From a checkpoint of a small mixture-of-experts model trained on Wikipedia.
Size: 11 layers, width 256, vocabulary 14516.
Experts: 240 SwiGLU neurons an expert, 2 picks a token, a sigmoid router.
Below are experts of layer 2 (counted from 0) of a mixture-of-experts language model. Rows are named router (the router's row for the expert), gate (a neuron's input weights, with its number), up (a neuron's input weights, with its number) and show model dimensions 0-255. Each number is 50 + 10 x the weight over its row's rms, rounded and kept within 0 to 99.
Before each expert's rows: a language model's description of what the expert responds to. This comes from a sample of Wikipedia text that the model never trained on.

# expert 29
Single initial letters
router:57 42 51 61 47 50 47 37 42 61 47 47 57 56 50 72 67 53 50 15 47 48 64 27 56 39 56 51 34 47 45 47 38 55 48 62 38 41 57 37 55 54 43 47 54 45 60 27 47 46 55 58 42 48 41 58 50 42 57 50 46 50 46 47 44 32 44 47 73 59 47 52 35 52 39 54 37 53 41 39 43 48 65 48 39 34 17 57 38 72 56 49 29 51 44 41 50 49 56 58 49 57 42 48 51 61 68 37 51 50 55 32 53 55 21 60 63 34 55 45 43 43 56 47 69 56 51 47 53 49 45 78 56 42 52 47 64 32 47 52 49 53 66 52 56 40 52 58 52 53 30 65 39 54 39 47 42 48 51 55 34 49 52 49 38 40 52 51 43 50 45 46 46 40 37 48 57 49 42 45 41 48 41 58 46 78 51 82 68 64 47 50 60 35 53 55 52 52 49 47 49 64 64 47 46 23 51 55 58 55 52 53 42 49 44 52 54 59 44 35 50 54 61 46 36 67 56 58 64 44 59 52 60 53 38 45 53 67 37 46 49 56 54 62 35 53 61 60 49 51 29 42 43 62 43 55
gate0:58 37 26 47 42 62 55 37 39 64 61 49 26 55 46 57 58 44 60 55 44 62 27 42 63 62 47 30 49 51 60 67 42 41 50 76 49 44 17 46 64 51 63 63 49 54 37 60 43 41 56 53 52 39 41 44 66 66 36 51 53 56 54 56 49 41 34 49 47 50 31 51 41 54 58 43 59 66 38 45 50 43 46 52 34 54 65 50 54 54 39 32 35 47 43 27 49 58 56 63 53 49 49 56 48 43 45 57 43 56 54 42 50 50 31 51 69 51 44 63 59 35 64 50 48 50 49 54 55 52 31 45 51 40 36 49 52 43 46 54 50 52 58 56 49 66 62 66 60 39 42 41 38 32 61 35 52 53 41 67 42 54 59 43 56 41 41 45 49 48 63 55 68 41 41 53 72 47 38 50 38 32 58 50 36 43 51 36 46 50 65 44 57 50 50 67 50 53 59 47 50 55 53 43 54 42 49 57 49 53 51 54 34 58 54 67 43 46 33 32 47 43 39 59 45 74 52 46 49 70 45 41 41 44 51 46 49 52 47 51 67 58 55 25 58 60 64 56 45 53 42 50 43 71 58 45
up0:58 57 48 35 41 47 76 50 51 51 57 57 39 47 47 33 41 47 50 49 52 62 64 56 57 57 51 50 39 55 47 56 45 50 52 41 54 76 46 29 53 47 35 40 43 58 41 50 52 46 56 48 45 58 29 31 51 62 52 56 65 54 27 48 68 32 55 57 54 68 55 50 45 40 44 69 50 43 39 57 48 42 49 50 71 56 59 34 49 58 57 45 45 52 47 55 57 49 35 26 38 48 58 63 71 60 39 47 63 65 55 48 51 37 37 50 35 46 55 47 49 28 48 42 55 52 53 64 59 48 48 47 71 60 47 31 60 50 75 69 52 59 49 57 59 51 47 42 49 51 42 51 50 48 35 40 56 55 52 41 34 49 63 33 49 45 38 60 46 69 48 37 55 35 53 59 41 54 51 43 37 55 43 46 41 48 56 35 45 72 55 56 34 37 52 36 56 53 46 49 47 52 47 37 35 69 60 50 41 52 46 43 50 59 62 52 67 68 54 48 60 41 56 39 62 55 50 51 56 45 63 42 64 58 46 69 31 29 47 53 38 55 34 55 59 48 42 50 42 47 59 63 22 49 55 33
gate1:47 59 58 43 66 52 57 45 54 58 62 56 43 55 56 57 53 67 41 35 67 59 43 55 47 48 48 60 49 43 50 37 55 49 65 51 66 47 45 17 34 30 65 51 44 52 55 57 45 55 35 54 56 51 49 42 60 45 49 61 54 38 36 61 65 68 31 51 51 41 50 65 40 33 42 54 39 62 54 56 53 46 51 51 45 46 44 60 69 61 56 49 42 64 56 45 27 34 49 63 59 37 48 67 60 59 51 55 48 47 60 44 54 32 49 40 51 43 54 40 53 17 64 51 65 42 50 39 50 44 48 52 35 37 53 53 60 36 31 55 42 59 61 41 54 50 38 55 43 53 53 39 30 41 36 52 54 56 61 61 52 55 46 56 56 43 73 35 48 56 37 24 38 45 41 26 64 53 49 44 59 49 64 51 53 49 53 55 47 76 52 67 41 63 63 46 30 49 42 43 53 66 42 50 46 59 52 50 68 47 41 59 46 40 41 56 44 49 54 54 47 67 33 66 57 40 32 42 47 50 47 55 57 51 67 59 59 55 47 61 48 51 53 37 46 63 58 54 44 61 58 40 52 51 36 41
up1:33 51 57 45 63 44 41 46 56 55 46 53 50 46 36 53 56 56 32 50 53 60 55 44 54 59 50 40 48 49 60 43 48 43 51 77 47 37 39 42 43 46 37 47 51 55 59 54 53 59 49 59 50 54 43 48 45 66 50 44 45 43 45 52 54 65 58 52 59 42 43 55 42 47 51 56 75 49 43 55 57 61 63 38 61 54 47 56 60 51 44 46 54 50 22 66 44 54 47 62 67 52 45 40 42 64 50 66 46 54 71 56 56 55 45 46 46 59 64 56 42 43 63 66 47 44 70 21 25 56 62 52 42 52 50 52 52 57 40 66 47 70 50 39 65 63 45 54 19 70 51 43 43 36 41 46 65 49 59 52 58 60 41 76 60 38 47 37 49 44 44 63 37 59 31 57 44 53 49 46 35 44 52 45 56 46 38 55 37 47 46 40 37 58 55 38 46 38 50 40 53 60 39 44 63 66 41 53 63 57 54 46 46 51 51 40 49 47 43 62 31 62 52 61 56 59 47 61 39 48 31 23 43 54 62 61 46 65 81 54 63 43 58 36 51 38 47 54 48 55 60 46 62 57 35 42
gate2:61 38 65 50 48 41 50 83 44 62 60 39 42 59 40 60 55 50 50 52 47 58 55 36 50 52 47 60 61 38 36 46 36 54 49 52 40 32 42 41 30 48 46 45 56 37 57 53 35 49 72 63 52 63 48 50 69 37 55 55 64 41 46 48 41 51 47 52 45 64 56 41 61 41 64 46 42 28 53 56 48 45 62 37 43 47 33 60 32 62 59 47 51 66 43 59 34 59 39 61 65 47 64 42 49 55 65 47 52 49 49 66 43 34 40 47 53 38 61 53 56 23 59 38 52 64 52 43 47 45 39 49 46 43 41 52 51 57 46 50 51 50 60 54 61 54 49 69 51 34 45 53 50 35 56 46 56 43 53 62 49 39 43 53 60 66 63 44 44 50 28 66 54 45 40 39 56 50 21 55 53 42 53 68 46 47 59 55 46 37 38 45 49 48 47 40 55 51 65 51 58 57 42 51 59 35 55 50 66 41 50 62 39 44 56 32 51 75 51 61 53 58 35 50 71 50 58 51 44 38 50 70 39 50 56 69 35 64 52 63 42 45 58 48 54 55 62 28 44 37 58 59 45 39 56 70
up2:42 62 43 45 40 39 56 39 54 28 39 56 65 44 44 51 52 59 60 59 56 42 72 53 38 67 52 50 56 43 42 63 62 51 56 47 35 48 55 63 50 57 48 49 63 62 39 66 63 61 46 48 68 44 39 39 26 56 47 55 47 59 44 53 56 49 51 37 32 52 53 51 60 64 70 44 45 58 45 63 52 56 55 53 47 45 63 55 46 49 52 45 64 35 45 40 62 57 61 29 58 53 43 61 57 59 24 69 48 46 47 53 56 55 59 38 29 54 56 53 48 49 54 59 34 41 50 49 48 57 63 35 63 56 50 60 53 44 60 76 42 61 34 39 62 53 48 41 52 71 52 56 49 45 36 44 45 72 38 42 56 39 63 49 39 33 56 37 49 61 47 38 58 50 81 47 50 62 64 61 53 59 52 46 43 48 59 46 58 53 60 75 42 43 68 40 56 53 45 45 39 57 44 34 43 60 44 42 44 54 56 52 63 42 54 53 44 45 33 45 67 46 56 50 47 52 57 51 68 59 40 34 50 39 65 53 59 38 34 53 73 72 47 59 60 52 60 59 57 47 41 48 51 57 53 50
gate3:45 39 50 48 46 72 45 39 42 43 59 43 52 44 49 27 59 48 65 72 50 51 48 55 49 39 66 62 52 42 55 61 52 65 55 55 60 64 46 44 24 42 63 71 49 57 42 54 67 52 63 56 40 47 23 58 45 33 56 57 50 51 53 32 63 61 57 54 47 42 35 52 51 40 53 51 54 43 69 57 64 59 55 55 43 52 64 39 37 66 43 53 54 63 49 43 51 53 63 48 50 45 48 43 56 41 55 53 44 40 42 40 39 38 68 48 78 40 26 53 44 36 31 58 64 47 54 58 52 56 59 45 60 51 47 48 36 57 34 56 57 51 60 51 45 45 55 45 41 34 59 60 43 31 62 45 43 27 62 57 47 42 38 53 54 38 61 30 52 57 54 55 63 42 52 49 53 53 44 62 45 52 56 62 45 46 47 43 49 50 40 68 42 58 43 61 39 53 58 66 34 77 43 62 47 51 48 48 76 57 46 45 56 66 67 37 66 52 55 34 51 56 48 61 37 59 54 48 54 49 35 61 53 52 40 57 43 37 63 55 54 48 69 54 52 44 57 58 49 58 42 34 55 54 34 40
up3:45 42 60 46 40 49 54 47 45 67 34 68 46 36 39 77 45 38 51 52 64 57 39 58 34 66 38 55 29 55 50 65 49 65 51 51 46 21 51 58 51 46 32 42 55 41 70 53 47 50 43 38 56 58 42 58 51 52 38 63 46 51 38 43 54 57 57 47 48 37 62 47 47 51 41 53 45 63 70 61 48 62 51 68 57 71 64 72 48 59 39 49 58 49 31 69 38 52 52 38 56 49 50 46 41 51 69 54 57 55 39 47 57 64 43 32 55 35 45 49 50 52 65 67 40 41 58 43 47 64 55 52 72 52 56 58 57 47 53 47 62 59 22 51 45 56 51 46 46 78 56 66 48 47 50 44 46 48 36 63 44 59 40 68 51 46 61 34 50 62 53 56 51 47 49 59 63 38 28 58 47 40 50 51 40 54 47 61 59 40 58 51 40 30 58 36 44 35 43 58 44 51 44 45 59 37 47 56 44 65 62 52 46 41 50 67 44 46 42 50 57 57 39 68 45 33 53 67 39 42 48 49 43 40 62 50 57 60 48 60 61 41 55 50 40 35 38 54 54 38 50 39 41 44 39 49
gate4:47 55 51 42 41 43 51 58 41 50 36 59 54 40 45 55 50 38 46 40 49 55 38 46 60 53 57 22 50 43 50 69 28 59 39 58 58 51 53 52 45 59 40 49 43 43 55 51 20 49 41 57 39 54 53 51 49 54 73 60 26 55 45 53 49 56 64 55 47 54 50 55 44 34 48 63 54 23 53 52 48 64 39 53 55 50 40 48 51 38 54 60 65 45 54 45 46 46 48 46 52 51 54 49 60 46 56 51 51 33 41 45 46 57 36 51 43 50 57 47 52 44 56 52 43 46 59 64 46 63 53 59 58 42 35 33 59 61 50 81 46 64 69 70 51 55 71 40 65 54 51 39 53 48 35 35 47 41 40 27 50 46 53 73 51 46 67 56 40 56 42 39 40 61 54 44 64 37 42 48 38 52 53 46 57 49 55 53 38 69 31 68 52 59 59 58 56 58 59 49 43 48 55 41 53 68 70 52 54 48 56 39 66 29 51 67 57 54 57 55 59 43 41 56 58 41 48 58 60 53 47 46 33 69 52 51 24 50 68 51 46 35 70 59 36 49 36 52 58 43 33 45 37 57 55 67
up4:47 29 44 35 45 33 57 48 44 31 41 68 54 43 52 64 51 48 42 48 54 42 43 36 58 49 56 26 41 59 53 48 25 56 33 41 53 46 48 37 59 54 50 30 49 33 52 63 31 52 54 46 46 54 56 49 54 56 53 38 36 46 37 48 50 44 68 50 55 50 45 66 58 41 48 54 63 22 47 46 54 75 40 50 53 53 29 56 40 46 52 55 45 48 48 58 57 32 51 42 52 56 61 50 71 48 42 44 53 49 51 58 42 51 47 36 52 50 51 33 33 48 45 57 38 38 30 55 52 56 44 70 39 28 42 46 57 58 50 62 46 71 53 56 58 37 62 42 45 56 47 28 51 33 39 36 57 45 50 46 47 60 57 70 49 58 53 42 38 71 52 59 35 53 47 56 48 33 43 34 34 59 53 52 65 54 81 58 42 71 39 60 58 53 44 60 50 49 47 52 48 53 59 47 49 47 50 45 59 40 61 60 49 42 43 53 55 44 45 53 56 48 48 56 46 41 37 64 51 63 56 48 37 49 43 42 39 63 70 54 46 41 68 51 39 58 52 69 71 53 32 49 42 44 57 44
gate5:50 53 52 44 45 48 61 58 47 65 70 68 51 50 44 56 71 40 50 44 41 46 61 35 44 44 48 59 42 51 35 68 59 42 42 69 59 41 62 52 49 47 41 58 59 39 55 36 52 36 56 49 58 38 57 36 44 48 40 63 53 65 58 71 54 51 46 50 39 52 44 56 43 48 62 64 36 61 45 41 46 48 55 63 57 37 62 38 40 38 44 48 26 59 37 39 58 66 60 51 77 34 42 40 38 67 35 49 56 40 64 40 49 37 48 54 63 41 31 59 51 61 46 49 36 50 47 59 50 62 30 57 41 54 55 45 45 50 39 59 38 27 41 78 60 57 52 55 58 32 50 66 59 47 41 44 53 39 39 54 55 47 53 54 57 66 47 60 66 48 53 44 51 39 74 43 47 42 61 65 37 63 44 57 38 51 49 34 45 60 48 45 55 58 64 57 51 49 50 62 37 55 67 49 59 45 50 52 59 46 38 60 39 46 59 46 37 44 44 53 48 42 43 61 44 51 59 43 46 56 58 42 48 49 31 68 47 58 64 36 48 63 53 56 41 47 52 38 53 63 46 32 70 56 27 58
up5:50 51 52 50 39 57 54 60 49 58 57 48 38 52 65 33 66 41 60 53 64 59 46 34 53 67 38 68 57 46 56 64 61 55 45 31 43 44 46 48 54 53 42 26 58 56 33 39 40 59 38 37 49 44 53 39 72 58 41 53 57 51 57 68 38 64 55 29 51 60 39 61 58 56 52 59 42 52 50 37 49 47 36 66 49 41 63 33 66 51 55 59 43 51 28 48 58 60 56 47 49 56 54 73 38 53 31 42 55 42 40 61 45 53 50 69 68 70 56 50 46 61 65 47 43 62 45 51 58 57 40 53 65 51 59 48 51 56 46 44 44 60 67 55 57 51 65 39 63 38 40 59 38 38 47 54 56 54 53 43 65 49 60 49 47 36 53 51 57 48 45 41 54 29 47 26 42 57 61 54 61 60 69 47 46 47 49 55 55 56 41 52 55 52 41 50 55 67 47 57 40 47 49 53 36 30 53 69 23 26 46 37 63 46 45 51 43 50 57 44 54 42 48 41 50 60 34 46 59 57 57 32 45 42 41 32 56 41 59 54 43 42 39 47 48 48 56 68 32 62 45 66 37 55 61 45
gate6:33 43 38 60 43 65 54 40 57 64 50 57 85 42 41 45 54 61 61 61 44 37 36 34 64 51 47 51 51 52 63 56 48 61 49 44 38 48 48 39 44 58 71 58 55 44 57 42 63 44 37 50 47 65 40 49 50 54 43 61 65 43 61 46 46 41 69 27 44 34 59 40 52 53 58 42 49 46 69 43 48 78 56 44 39 62 45 38 48 50 50 42 42 48 46 40 59 47 37 44 60 59 37 51 31 38 47 27 73 41 59 38 29 57 48 34 44 63 67 49 37 55 60 55 53 72 58 45 56 38 50 43 64 44 54 51 45 48 50 54 46 52 41 68 59 55 50 44 30 47 46 43 46 56 56 58 48 41 42 39 45 49 47 54 54 54 56 51 41 34 39 54 46 54 48 43 58 54 61 37 43 58 43 35 42 58 57 37 59 53 51 60 56 49 62 40 45 29 46 46 64 68 73 51 33 51 41 54 50 46 56 60 65 58 53 68 34 62 51 67 52 41 45 42 51 53 46 51 49 50 36 51 40 55 36 56 48 48 56 47 36 52 30 50 39 56 36 65 60 64 62 63 36 37 56 39
up6:45 63 49 55 44 58 51 64 37 49 34 40 49 50 48 47 43 27 44 42 48 53 70 60 51 58 53 42 69 41 23 33 64 60 39 44 62 56 54 42 43 50 55 41 48 65 45 52 40 51 56 59 44 57 71 62 61 50 47 47 34 56 48 54 54 46 41 72 50 41 47 39 47 63 34 63 48 41 49 55 67 41 41 46 59 41 50 33 66 36 50 50 54 63 39 37 47 62 48 66 27 44 52 44 31 68 57 53 42 57 59 60 72 50 35 67 56 44 39 47 54 47 46 29 50 50 46 52 44 53 45 58 51 32 55 42 78 58 31 49 46 34 49 56 42 59 52 52 48 64 49 43 64 40 53 57 39 46 25 41 45 48 58 47 39 46 44 49 43 49 57 42 40 50 36 39 57 52 49 42 55 45 37 48 51 57 30 41 60 65 30 30 56 61 60 59 42 65 44 41 39 45 51 70 64 52 56 56 37 53 40 47 49 62 42 51 42 47 56 46 47 51 58 65 57 31 51 63 35 62 57 40 57 53 51 31 45 48 42 57 47 36 55 52 53 48 44 60 56 65 28 36 58 55 53 55
gate7:48 61 32 66 50 59 27 41 47 52 62 52 47 35 44 55 51 40 49 69 64 58 57 31 52 70 44 51 53 49 50 43 40 64 52 61 50 39 57 63 36 43 29 59 56 45 42 60 49 64 50 47 44 57 52 60 61 39 44 53 45 50 53 43 42 63 73 36 57 42 45 51 45 46 52 60 57 56 55 43 56 41 47 55 16 49 28 57 59 50 34 49 48 46 55 43 51 44 56 54 51 52 61 41 69 47 62 72 53 36 62 49 38 43 44 38 52 52 57 48 48 32 55 32 76 53 56 60 49 50 49 70 51 43 44 45 36 52 48 50 41 43 36 48 39 44 54 43 70 49 56 53 53 45 56 41 53 41 50 42 54 53 49 62 49 50 64 42 52 41 34 49 34 32 32 62 44 39 60 47 47 42 62 50 31 36 71 63 45 54 48 72 50 54 46 56 45 54 71 58 35 52 48 65 42 46 45 62 57 35 58 52 51 57 47 55 44 68 46 40 54 46 68 59 52 35 64 57 35 47 70 37 57 47 46 63 43 46 59 43 61 46 55 47 67 50 43 41 60 52 23 41 62 36 48 64
up7:56 44 48 42 32 44 56 39 66 71 37 42 44 69 51 48 65 47 39 60 34 69 45 57 59 49 68 67 45 50 47 41 55 30 46 38 49 59 43 51 57 45 55 45 30 63 41 54 48 42 58 49 52 44 56 59 36 58 36 38 49 44 60 65 60 55 49 44 50 46 60 40 55 40 42 58 49 53 31 66 52 60 45 29 71 63 70 50 58 50 60 60 68 56 42 77 50 59 52 54 40 40 47 71 47 49 30 37 48 71 35 48 56 43 52 51 40 61 49 50 38 47 50 46 28 66 43 30 47 42 50 51 53 56 65 56 47 56 49 51 37 59 61 52 47 72 52 44 37 61 58 37 54 48 39 54 50 53 54 68 52 53 40 38 50 44 35 54 45 47 44 36 56 55 49 48 55 57 46 55 32 59 30 61 43 47 44 57 45 55 39 41 41 58 64 52 42 56 54 45 66 40 48 35 61 66 56 57 50 44 53 37 42 47 49 63 31 48 41 52 45 55 39 31 65 38 39 33 49 30 46 47 65 43 57 66 46 60 47 59 34 54 38 33 59 47 40 46 45 57 54 52 43 63 57 59
gate8:45 52 64 49 29 61 50 58 42 44 32 55 50 45 40 61 50 45 52 54 51 80 51 36 56 50 69 65 54 45 61 35 40 46 42 53 58 36 67 48 61 48 44 60 46 51 74 53 40 55 57 44 47 48 47 64 60 50 44 37 51 61 40 64 54 48 47 51 57 43 36 53 52 62 62 52 56 60 34 38 44 42 53 72 38 49 45 47 36 63 47 36 52 56 52 65 23 48 65 51 45 53 48 32 40 45 35 45 61 43 68 57 58 36 50 54 48 37 58 51 45 46 60 53 49 47 75 45 44 42 44 52 65 47 34 54 62 48 50 47 41 74 49 54 46 74 47 46 56 38 37 64 60 52 39 47 48 54 65 64 58 30 50 48 54 64 62 61 49 73 58 37 61 42 45 46 55 49 56 48 48 49 46 51 43 37 51 51 53 48 57 47 58 67 57 43 57 43 36 33 54 52 49 35 50 57 58 37 64 64 51 56 56 41 51 50 28 35 36 36 44 40 62 62 47 32 54 57 71 48 52 53 37 58 42 41 56 54 31 60 50 65 66 41 54 55 59 57 43 52 23 34 51 57 44 51
up8:30 48 54 59 38 49 37 61 39 39 54 35 48 60 57 71 33 37 44 73 44 55 62 62 59 47 55 48 40 44 48 48 60 41 59 60 51 42 76 64 41 37 59 52 39 61 52 44 44 48 52 35 45 56 66 51 45 58 44 55 50 49 55 44 55 38 46 71 57 67 47 43 45 46 52 61 67 55 53 62 53 57 41 40 41 66 55 48 55 32 48 64 53 47 48 59 59 47 51 50 52 42 52 47 69 39 32 51 47 68 47 65 39 58 53 51 40 45 66 54 34 59 49 60 47 65 66 45 37 61 54 44 76 50 46 41 38 51 41 62 48 44 50 72 59 60 58 71 26 39 40 33 52 47 38 52 46 43 47 40 60 47 40 52 53 55 61 56 47 60 42 39 56 52 45 57 55 52 66 52 43 43 53 46 39 46 70 44 58 39 41 38 37 68 20 36 54 43 52 44 62 44 38 50 54 52 47 50 40 64 41 34 37 59 60 42 61 47 38 51 70 47 57 60 61 45 45 45 38 49 38 62 49 50 61 35 57 63 60 47 45 43 56 41 52 40 34 60 65 53 53 69 55 40 68 53
gate9:50 27 25 40 60 48 39 49 39 46 42 49 47 46 48 49 60 52 47 44 43 52 56 70 38 54 40 65 54 40 35 41 44 46 58 64 63 45 55 36 33 53 67 54 53 38 58 53 68 50 51 54 61 34 54 43 70 49 43 55 40 32 61 49 51 49 49 52 45 47 61 44 42 45 60 62 49 59 45 61 53 69 54 53 52 53 63 65 35 43 55 50 44 49 44 52 44 49 48 60 49 41 29 43 39 64 50 74 49 36 58 37 73 39 32 53 48 72 58 48 51 38 48 44 38 61 61 49 61 58 50 39 51 67 69 38 56 53 63 43 38 52 43 54 60 66 40 50 31 72 57 52 29 35 56 69 67 52 44 42 31 43 61 42 52 53 60 28 50 48 42 55 44 64 46 46 60 60 51 48 34 58 52 52 45 39 53 61 39 48 56 44 60 58 42 56 44 55 43 56 49 52 52 52 62 54 47 51 69 48 64 40 49 52 57 22 30 37 36 59 59 47 42 29 56 54 52 52 37 51 46 57 48 66 69 51 58 43 62 40 61 53 42 49 67 60 44 49 40 57 56 45 68 51 52 52
up9:58 56 50 63 36 44 56 46 44 41 47 45 72 49 56 47 50 36 51 53 63 53 47 49 58 49 53 32 64 42 38 41 53 62 49 45 42 56 58 59 73 48 33 57 37 52 52 36 41 47 66 46 37 49 45 56 55 37 51 46 43 63 52 58 49 54 51 45 52 56 56 48 57 45 51 48 44 47 43 56 57 53 40 59 37 60 23 46 71 59 48 43 44 69 64 55 57 41 43 39 53 66 48 46 81 40 60 44 47 63 41 56 47 40 57 55 70 19 48 49 59 56 50 43 56 60 57 75 45 52 49 59 46 48 34 45 37 37 46 46 34 60 52 41 55 47 56 53 58 24 52 54 60 49 51 33 45 37 46 69 49 38 38 55 34 58 58 66 66 71 71 50 36 50 54 56 56 46 43 65 58 37 40 48 48 63 61 45 69 40 50 56 43 59 40 62 55 51 61 52 60 44 51 54 41 49 59 49 41 37 45 51 69 50 49 56 61 59 63 40 68 47 60 59 53 44 50 47 60 42 39 65 57 55 37 45 36 55 33 34 44 46 54 65 36 38 59 54 61 22 41 54 39 37 53 45
gate10:56 61 42 35 45 58 50 42 56 32 60 51 63 50 37 60 59 36 47 40 63 53 42 29 57 43 52 62 65 30 41 65 34 63 35 42 62 45 52 54 56 35 50 62 46 57 60 58 41 57 24 39 55 43 58 57 28 34 55 47 62 43 47 50 43 57 52 51 52 58 50 26 61 44 50 52 38 39 55 55 55 60 57 56 41 49 41 55 48 40 39 20 51 65 32 41 37 47 36 51 35 64 40 63 54 18 38 48 40 35 41 58 37 52 46 37 55 50 37 44 46 31 52 45 51 39 50 47 66 65 42 56 56 43 46 60 55 50 64 65 58 47 54 59 53 44 59 41 55 36 66 45 54 42 41 41 50 43 52 36 52 38 37 35 59 46 44 49 57 50 59 44 43 45 42 61 32 55 55 56 46 41 55 52 54 44 61 50 44 50 49 58 46 43 53 39 48 54 39 51 52 46 56 52 43 60 38 67 64 47 24 44 37 49 38 40 59 50 50 50 56 54 46 72 40 47 47 45 48 39 44 67 50 24 55 65 38 52 62 66 38 51 49 46 32 35 50 45 48 23 47 53 57 44 45 55
up10:53 75 37 48 42 42 47 52 56 47 60 51 69 63 57 50 44 44 58 33 65 42 52 26 59 40 55 69 55 38 27 60 37 42 29 53 64 29 56 54 40 41 41 64 43 61 53 50 40 59 31 42 43 62 66 55 44 44 52 45 45 39 45 43 66 59 47 50 49 44 50 39 49 55 57 58 44 33 52 44 37 47 39 43 60 41 53 39 67 51 45 52 56 65 45 38 47 55 34 52 42 57 41 57 53 30 64 56 47 46 48 62 49 59 50 42 75 42 45 36 64 44 46 53 44 40 54 46 56 66 28 46 35 50 55 36 66 59 54 67 48 33 55 48 47 46 65 37 60 41 67 48 65 43 28 43 49 52 36 37 47 43 48 48 52 46 51 51 46 61 61 71 26 32 33 52 41 44 51 47 42 61 55 62 52 58 51 48 57 51 56 31 63 40 62 43 50 59 47 49 52 43 56 52 40 49 56 53 50 41 37 32 49 63 39 45 48 59 53 49 55 61 48 53 46 54 37 51 50 55 55 71 55 45 54 50 22 49 58 51 33 44 56 55 32 55 47 74 47 49 48 40 54 45 35 60
gate11:59 57 47 47 54 42 50 64 48 36 70 41 42 54 33 47 54 54 43 40 32 63 48 46 45 44 53 47 56 53 55 27 51 48 38 35 62 38 41 61 32 48 43 47 53 53 67 43 46 56 53 70 56 69 30 60 53 48 43 29 26 50 57 45 52 36 57 40 45 68 36 56 65 51 57 41 48 45 62 58 45 53 49 61 37 55 49 38 62 57 60 57 44 50 48 43 59 65 42 52 79 60 49 55 49 49 50 54 46 53 58 50 59 52 44 60 56 42 38 51 53 46 39 48 34 77 66 41 52 45 56 43 47 44 56 50 45 45 64 47 69 56 56 64 55 56 52 52 40 36 45 62 40 50 52 76 48 47 33 41 45 43 66 48 41 38 53 48 55 61 66 51 55 50 51 42 63 44 42 48 44 58 67 51 45 56 62 55 70 43 46 68 44 51 56 27 58 40 46 51 64 52 58 53 43 59 48 60 48 69 39 45 61 52 55 54 59 22 46 55 52 68 33 39 49 47 50 56 58 40 49 39 48 37 43 25 42 43 64 33 54 48 59 48 45 64 43 35 40 54 45 70 49 23 51 43
up11:30 45 47 50 55 62 56 20 59 48 48 42 63 48 52 48 40 52 68 57 68 53 49 52 46 47 39 58 51 72 53 51 50 55 45 50 57 52 57 50 52 54 58 67 42 52 37 47 58 50 36 32 40 40 59 42 42 79 52 58 74 39 50 55 39 59 36 52 41 38 43 45 52 34 46 71 47 61 65 56 55 38 25 31 60 63 48 54 40 41 46 46 39 48 63 65 49 37 53 52 34 37 50 45 66 61 54 58 57 40 59 60 38 39 50 50 45 35 53 59 39 51 44 57 47 44 45 48 35 79 46 55 37 48 43 54 59 59 49 44 36 50 34 58 61 48 41 37 61 46 60 46 57 60 36 33 50 51 63 49 64 44 35 53 66 41 44 60 55 47 49 67 48 42 42 55 52 61 55 54 45 39 45 64 60 48 46 45 49 47 34 39 47 65 56 49 45 55 51 49 41 64 33 62 52 51 42 24 56 46 56 64 60 48 48 49 39 73 63 40 44 37 60 71 43 43 54 49 43 66 58 45 57 46 61 61 66 52 42 52 39 54 63 58 54 41 51 47 72 53 58 38 51 56 33 60
gate12:40 30 54 56 54 47 51 55 59 61 46 52 34 48 35 57 27 36 60 43 47 45 68 38 49 50 62 54 51 52 58 57 43 36 51 57 46 33 50 39 49 62 39 45 40 48 51 56 42 70 39 37 68 43 48 47 57 44 43 42 56 66 42 66 53 48 54 47 45 54 58 34 45 41 57 59 52 62 60 30 63 60 44 44 34 45 44 45 50 30 48 66 48 48 54 42 33 46 60 51 56 29 38 64 42 32 56 55 43 56 66 35 53 65 52 50 45 50 62 70 34 31 48 38 39 56 66 38 47 50 34 52 38 51 43 56 58 51 53 43 56 80 55 51 45 47 52 46 50 38 75 31 36 57 64 41 56 56 39 45 57 39 41 56 51 52 49 51 54 72 40 50 51 71 48 62 39 50 57 50 35 65 34 53 42 42 46 55 45 51 56 56 34 31 46 48 45 44 50 58 39 52 61 49 61 50 46 47 50 33 42 44 42 39 62 37 54 46 61 36 41 50 61 66 49 47 58 47 64 46 58 46 41 38 59 48 39 67 53 49 41 45 46 70 46 34 37 49 58 49 38 37 37 65 70 37
up12:47 65 53 47 33 57 56 47 43 38 44 46 55 58 48 35 56 37 65 55 46 57 61 58 56 61 47 62 58 53 69 49 49 45 55 69 53 56 55 52 40 56 53 47 48 54 46 24 47 41 44 39 35 55 42 46 58 59 46 70 34 60 56 64 32 46 44 55 63 46 43 66 53 54 60 48 49 48 29 58 38 62 41 26 46 70 67 49 56 44 48 49 52 41 56 63 51 61 48 47 51 50 63 57 56 64 57 48 50 48 46 54 51 31 48 47 66 73 26 58 45 61 58 43 72 37 48 59 46 69 54 45 42 48 55 58 55 52 43 60 45 47 43 63 47 50 32 60 58 38 54 39 56 63 56 46 43 39 62 47 67 47 76 62 55 34 47 49 44 38 43 42 63 45 60 52 55 66 51 51 56 40 32 39 47 68 58 47 46 44 47 44 45 49 54 64 52 58 55 59 44 58 50 43 57 59 47 51 49 53 53 45 30 57 55 54 40 52 26 40 56 38 46 65 52 39 54 41 47 60 66 41 79 53 57 56 47 52 49 56 43 48 53 43 51 64 52 59 59 56 48 24 72 33 20 39